From a checkpoint of a small mixture-of-experts model trained on Wikipedia.
Size: width 256, vocabulary 21660, 31M parameters.
Experts: 48 experts in each of 12 layers, 32 SwiGLU neurons an expert, a sigmoid router.
Training: a variant of Adam for the experts, 263M tokens, 4012 steps.
Below are experts of layer 8 (counted from 0) of a mixture-of-experts language model. Rows are named router (the router's row for the expert), gate (a neuron's input weights, with its number), up (a neuron's input weights, with its number) and show model dimensions 0-255. Each number is 128 + 24 x the weight over its row's rms, rounded and kept within 0 to 255.
Before each expert's rows: "gets" lists some tokens that make up at least twice as much of what it gets as of all text. This comes from a sample of Wikipedia text that the model never trained on. Tokens count by the router's weight.

# expert 20
gets: " the", ":", "\n", " at", " G", " S"
router [166 123 127 167 135 156 165 126 122 128 109  90 130 148 187 166 130 182 135 106 119 109 165 108 148 155 109 133 136 147 154 127 140  87 155  88  89 115 142 112 112  93 101 192 169 165 154 153 158  96 100 147 146 117 105 135 142 137  97 105 131  89 110 171 148 129 186 110 146 112 105 103 164  92 133 149  85 124 141 113 129 156 134  97 127 125 115 139 149 118 148  83 101 137 130  88  94 138 109 143 129 109 112 124 170 148 139 135 128 130 174 117 121 153 121 128 106 127 153 108 160 118  92 141 101 139  93 165 101 133 122 115 163 115 100 131 136 126 145 163 150 123  92 167 170 122 131 106 160 105 179 129 148 154 123 195 119  75 126 139  98 155 133 140 106 135 146 114 123 159 102 147 116 120 154 158 138 113 142  74 129 151 134 122 141 130 151 137 121 103 160 135 111 152 130 110 118 162 170 128 117 147 125  73 104 129 132  86 132 105 159 145 125 112 116 138 138 154 137 131 117 170 149 125 132 144 136 134 125 158 110 138 162 147 148 100 121 153 136 130  90 103 121 118  95 133 141 107 111 154 108 182 139 137 143 157]
gate1 [144 117 122 199 133 129  80 169 122 134 130 142 100  95 109 117 136 146 128 114 118 118 141 133 127 118 148 148  84 143 141 127 105 106 201 132 139  86 143 135 134 127 129 130 113 178 124 150 134 118 142 138 110  96 122 154 174 155 140 119 134 114 158 121 110 120 171 117 121  87 157 164 146 106 111 121 128 143 138 185 128  96 109 108 133 122  97 124 132 138 134 170 149 160 130  71 138 127  83 130 121 105 146 137 131 162 134 117 163 149  81 142 130 122 133 122 119 136 132 118 128 144 114 145 111 146 118 137  75 128 166 128 145 147 178 115 119 129 113 140 145 118 120  97 102 156 105 126 153 114 130 162  95 135 171 100 127 109 116 176 121 143 165 177 138 167 108 163 151 106 139 194 151 135 132 138  92  92 128 151 124 113 123 112  84 137  87 108 132 124 145 134 146 143 120 115 134 127 128 112  94 151 115 120 186 161 118 131 128 175 114 177 167 177 113 126 153 133 107 136 133 113 125 147  83 111 164 123  93 126 158 155 115  98  86 133  71 125 127  93 122 132  86 103 119  74 162 137 136 110 121 100 133 119 122 138]
up1 [106 144 103 185  91 118 103 108  82 103 128 101  92 113 191 162  80 143 103 112 158  92 195 121 157 149 127 121 122 163 120 128 129 147 107 166 130  63 129 123 161 150 138 143 102 141 142 106 163  76 116  92 118  78 143 123 140 138 107 139 160 115 149 103 138 103 118 184 125  95 133 107 131 164  92 121 163  73  90 123 128  75 123 132 135 134 143 103 129 118  91 104  84 184 112 126  95  98 131 113 112 124 145 135 139 112 117 140 117 157 162 122 136 123 162 118 123  77 121 118 133 111 104 141 130 132 103 114 102 149 133 131 140 125  98 111 135 159 132 126 117 126 153  89 129 127 156 103 115 169  95 165 137 146 165 118 160 141 150 109  96 109 141 133  79 135 112 118 136 117 138 153 152 133 180 150 104 133 132 163 150 148 134 126 106 181 102 127 112 174 111 116 119 147 116  81 104 132  73 147 125 144 138 142 170 137 118 117 132 134 135 141 168 137 151 127 146 126 110 122 109 141 128 137 108 134 178 120 130 126 136 100 143 139 120 114 139 118 139 112 112 132 128 147 136 119 117 132  93 170 111 124 147  76 136 124]

# expert 1
gets: " ", " the", "2", " \"", " T", " U"
router [156 131 101 161  99 134 156 140 183 138 145 123 109 126 152 138 162 161 176 114  80 126 131  81 152 168 117 129 115 126 111 131 154 128 161 103 150 123 116 161 119 168 109 153 166 143 105 155 155 160 123 134 152 105  99 129  94 123 135  72  97 123 120 163 136 119 125 137 136  95  96 146 119  98 118 139 128 106 125 135 138 116  82 129 146 129  87 138  77  93 150 104 121 107 147 124  95 123 114 140 124 131 141 139 149 141 132 117 122 126 132 132  98 149 180 141 116 139 184  65 149 129 117 164 120 123 102 143 114 128 104 132 149 121 104 157 139 148 136 126 160 141  78 198 189  85 104 120 130 123 128 142 146 158 137 136 111 111 137  88 115 175 135 120 116 129 146 126 168 105 128 118 122 142 147 113 158  86 121  97  99 190 141  92 102 138 129 134 127 158 111 122 182 124  99 132 134 137 143 156 131 165  90 114 151 133 115 122 110 116 185 114 151 140 141 146 143 108 136 113 121 134 147  94 146 136 124 103 180 162 119 128 162 114 167 156 129 163 125 129 117 148 132 110 141  88 125 167 138 156  87 135 162 139 121 154]
gate1 [ 88 150  72 166 167 173 120 141 151 105  87  91 110 134 160 123 166 118 128 150 124 157 145 125 142 125 131 110 127 129 133 111 142 122 147 121 126  79 115 125 121  93 153 131 150 155 102 144 171 135 115 146 155 128 163 104 176  89 132 160  89 130 126 126 111  89 134 158 149 114 124 152 139 163  99 103 112 188 126 126 114 107 117  97 158 124 116 117 131 143 118 156 127 135 153 130 112 147  99  98 120 108 120 126 117 117 140  88 144 138 145 133 151 137 151 125  94 135  93  84 118 139 115 172 131 174  80 160 126 167 156 140 130 128 172 167 108  78 162  82 122 139  67 146 114 146 147 132 132 110 125 126 184 137  99 110 128 112 120 149 151 133 131 133 132 125 141 138 140 121 107 156 155 145 142 109 144 108 142 152 136 172 122 131 114 111 123  90 105 114 109 122 133 150 107 152 114  89  98 131 128 118 106 148 131 179 163 100 117 131  90 131 189 149 120 140 157 183 105 132 156 113 148 190  88 132 130 130 139 147 130 121 120 125 130 138 114 111 179 115 113 141  67 108 158 118  98 139 166 111  92  97 137 123 130 122]
up1 [146  96  92 134 141 133 113 108 112  77 109 113 141 100 143 107 112 108 120 101 137 125 134  86 155 125 102 116 153 117  85 100 105 150 140 135 149  89 116 154  80 142 138 120 140 128 126 105 167  99 135 107 163 138 169 129 145 120 137 121 127  97  69 113 123 112  58 159 132 104 118 144 136 179  88 108 160 136 153 124 150 115 107  94 166 156 144 128 159 167 139 103 134 167 143 144 130 116 103 133 119 125 105 123 111 121 102 122  93 114 187 141 129 137  93 108 106 100 105  80 127 113  87 122 154 197 114 139 136 117 100 138 134 153 146 136 118 134 143  99 138 103 102 118 150 131 143 150 142 117  97 146 169 161 110  86 114 152 156 132 193 127 144 124  93 124  68 142 121 106 129 159 131 136 165  99 113 112 142 132 147 158 150 124 133 137 124  95 104 135  93 124 139 117 120 124 123 106 103 192 115 105 122 180 137 143 148 107 107 156 104 155 173 130 120 121 138 134 137 102 131 144 151 129 151 132 145 117 106 140 157 127 132 130 162 164 104  80 165 153 116 141 114 142 132  90 112 171 155 118 150  84 156 131 144 129]

# expert 19
gets: ",", " in", " a", " the", " on", ")"
router [119 131 133  99 121 180 160 148 143 128 117 117 123 116 163 114 123 131 177 118 119 170 148 104 165 139 148 109 104 154 155 149 135 125 147  85 139 128 106 140 113  88 137 146 141 135 122 139 168 137 144 122 149 127 159 144 112 159 129 122 116  95 147 150  98  73 123 146 107 118 110 109 138 116 115 126 114 130 123  90 113 127 124 148 147 135  92 129 141 153 164 111 141 132 108 129  89 147 172 113 136 185 109 116 155 146 143 141 164 145 129 162 142 173 134 142  63 108 128 118 108 115 109 129 117  84 107 159 126 108  94 146 143 122 113 110 100 164 165 119 189 115 108 145 153 110 103 105 110  80 142 120 115 119 145 174 102  86 128  99  86 147 154  96 167 136 144 116 161 106 114 146  84 130 155 122 127 123 168  89 144 120 162 105 108 119 162 136  88 102 128 134 145  98 148 100 113 111 103 123 135 132 123  64  96  96 146 109 156  87 164 127 107  59 165 117 169 145 113  91  99 136 141 127 126 156 132 111 151 122  92 124 129 127 147 109 145 128  78 134 101  93 143 151  99 166 111 122 101 133  96 125 131 141 151 121]
gate2 [137 139 112 104 125 171 136 158 169 144 112 167 140 130 127 125 165 143 156 162  84 119 142 146 110 138 125  74 142 101 124 151 109  67 174 108 142 164 117 134 114 107 155  90 118 103 132  70 132 171 164  97 138 124 107 117 128  81  94 165 147 111 106 108 142 139 114  87 141 140 105 143 135 105  94 148 105 155 120 137 117 116  51 150 105 164 113 145 129  80 120 170 120 137 141 144 119 113 115 108 166 140 131 149 124 131 136  83  89 123 139 130 159 165 115 132 109  91 124 112 146 152 124 139 181 137 131 127  74 115 131 158 112  95 178 121 152 142 131 122 117 135 136 135  78 152 117 115 100  85 191 149 115 122  79 163 171 160 140 123  89 110 120 126 140 123 144 104 136 135 157 156 155 138 124 149 125 143 149 116 101 137 124 119 106 107 143 121 142 122 152 136 139 122 158 118 122 131 133 149 123 118 133 136 107 105 133 166 136 128 150 139 112 160 149 138 122 131 150 130  97 128 121 127 151 118  78 179  93 113 126 151 102 126 159  99 140 134 134 159 130 153 159 199  89 123 135 127 117 105 157 107 137 148 140 105]
up2 [159 133 110 131 152 127 107 133 112  89  73 143 133 135  84 122 138 167  75 154 100 147 119 109 155 122 128 136 162 113  86 103 133 155 120  79 146 136  93 130 131 157 128 135 113 134 120 109 106 130 111 157 138 102  89 119 115 176 122  81 166 111 119 131 160 137  97 147 154 135 111 144 124 118 149 146  79 136 116 168 158 126 127 161 101 122 131 138  89 122 139 109 108 158 110 113  89 148 113 112 142  70 107 126 142 154 126 115 118  79 171 134 109 148 128 132 109 112 125 127  95 104 144 115 143 131 159 142 129 128 122 132  62 164 110 106 147 145 127 172 111 161  95 108 154 154  73 126 115 104 157 148 133  96 167 104 174 119  82 118 161  99 153 129 121 102 148 143 134 113 117 129  94 113 150 132 147 141 112 110  86  90 114 133  87 122 132 110 131 118 127  89 130 159  98 114 172  93 117  73 156 125 138 133 119 116  82 143 117 178 118 197  93  85 121 111 138 117 110 100 149 139 116 122 122 172  94 101 155 116 136 152 155 121 127 109 126 143 132 106 157 135 130 135 137 138 109 112 123 118 142  88 145 134 130  91]

# expert 28
gets: " and", " =\n\n", " which", " K", " to", " T"
router [138 100 108 115 118 164 140  87 160 139 136 104 122 138 146 117 127 174 147 143  89 131 168  94 163  92 122  97 100 142 107  99 160 134 158 102 135 127 133 130 120  86 103 191 158 153 117 155 152 144 152  95 140 150 146 115 110 152 138  95 128 143 125 159 142 151 125 119 108  97 111  74 146  60 107 131  99 159 135 133 144 183 142 114 147 124  77 112  95 101 152 149 138 101  86 124  97 136 152 171 124 158 117 146 144 119 129 133 138 124 110 157 150 132 105 155  98 117 129 105 128  94  92 108  97 122 128 138 107 117 150 153 149  93  87 140 120 123 178  96 156 100 110 141 121 112 119 118 145 111 125 111 105 141 150 149  86  85 127 121 141 164 127 112 158 132 104  96 135 140 122 116 108 133 165 123 163 170 115  74 126 135 174 127 125 114 172 144 151 160 120 129 146 121 155 118 130  97 103 131 112 141  76  84 129 136 104  93 173 143 162 118  96 103 119 177 162 150 161 109 119 118 141 152 106 137 124 164 130 121 107 107 128 145 141 147 105 168 108 113 116 113 140 132  81 127 129 141 110 129  98 156 149 149 108 109]
gate0 [122 138  94 128 112 169 107 137 156 152 132 132 136 161 143 129 113 143 161 176 163 145 105 123 143 108  89  91 112 134 138 119 120  76 126 118 104 166 150  79 141 137  99 156 101  88 107 116 165 127 117 122 141  90 167 135 124 183 115 141 123 123 116 121 108 112  98 120 155 132 105 159 130 109 138 195 153 134 111 144 126 135 132 160 113 133 129  87 114 130 110 101 137 105 169 145 136 153 101 139 128 142 149 143 113 168 154 110 151 128 117 120 102 140 125 101 126 136  90 152  89 109 160  88 133  54 114 146 148 107 143 141 110 174 128 109 148  97 151 123 133  89 124  62 140 156 138 149 110 161 129  84  98 105 148 157 107  82 113 131 132 150 116 113 142 137 106 150 168 117 148 109 111 134 142 168 106 161 126 125 123 131  86 121 126 118 151 144 106  68 102 114  89 162 159 121 160 147 112 131 132 167 131 155 151 123 125  93 134 107 131 142 108  91 168 112 112 152  96  76 132 112 104 116 149 122  83 109 196 118 123 134 156 113 151 149 110 123 152 117 150 140 133 120 138 133 119 149  86  88 130 134 117 132 119 117]
up0 [119 141 153 135 125 113 142 126 124 136 121 159 153 112 130 137 126 131 115 151 103  69 160 118 137 134 113 130 107 104 132 120 162 158 141 130 143 113 116 149 166  96 138  98 119 111 174  96 147  88 145 108 119 103  81 118 157 116 144 112 133 125 148 108 118 116 123 171 113  95 147 130  97 140 172 154  96 139 174 114 122 106 160  88 143 137 131 105 147 118 158 134 128 161 132 139 144 108 154  88 111  79 121 110 179 137 126 160 142 139 125 153  85 141 155 122 154 133 142 142 149 110 115 175 113 135 170  63 117 113  97 113 126 103 144  98 129 100 127  93 118 146 106 122 141 128 138 116 158 118 126 139 116 162 158 128 123 119  82 113 169 107 161 116 108 114 105 156 110 155 121 132 109  69 165 108 147 124 126 126 124 140 161 146 120 187  73 172 103 111 169 123 100 120 128 140 111 113 109 161 174 159 116 148 131 142  61 133 154 103 129  98 185  94 132 170 135 146 165 147 157 108 115 120 136 159 133 147 120 159 120 119 165 108 135 143 162 122  79 149 146 127 146 115 164 146 161  95 153 109 137 126 114 147 102 107]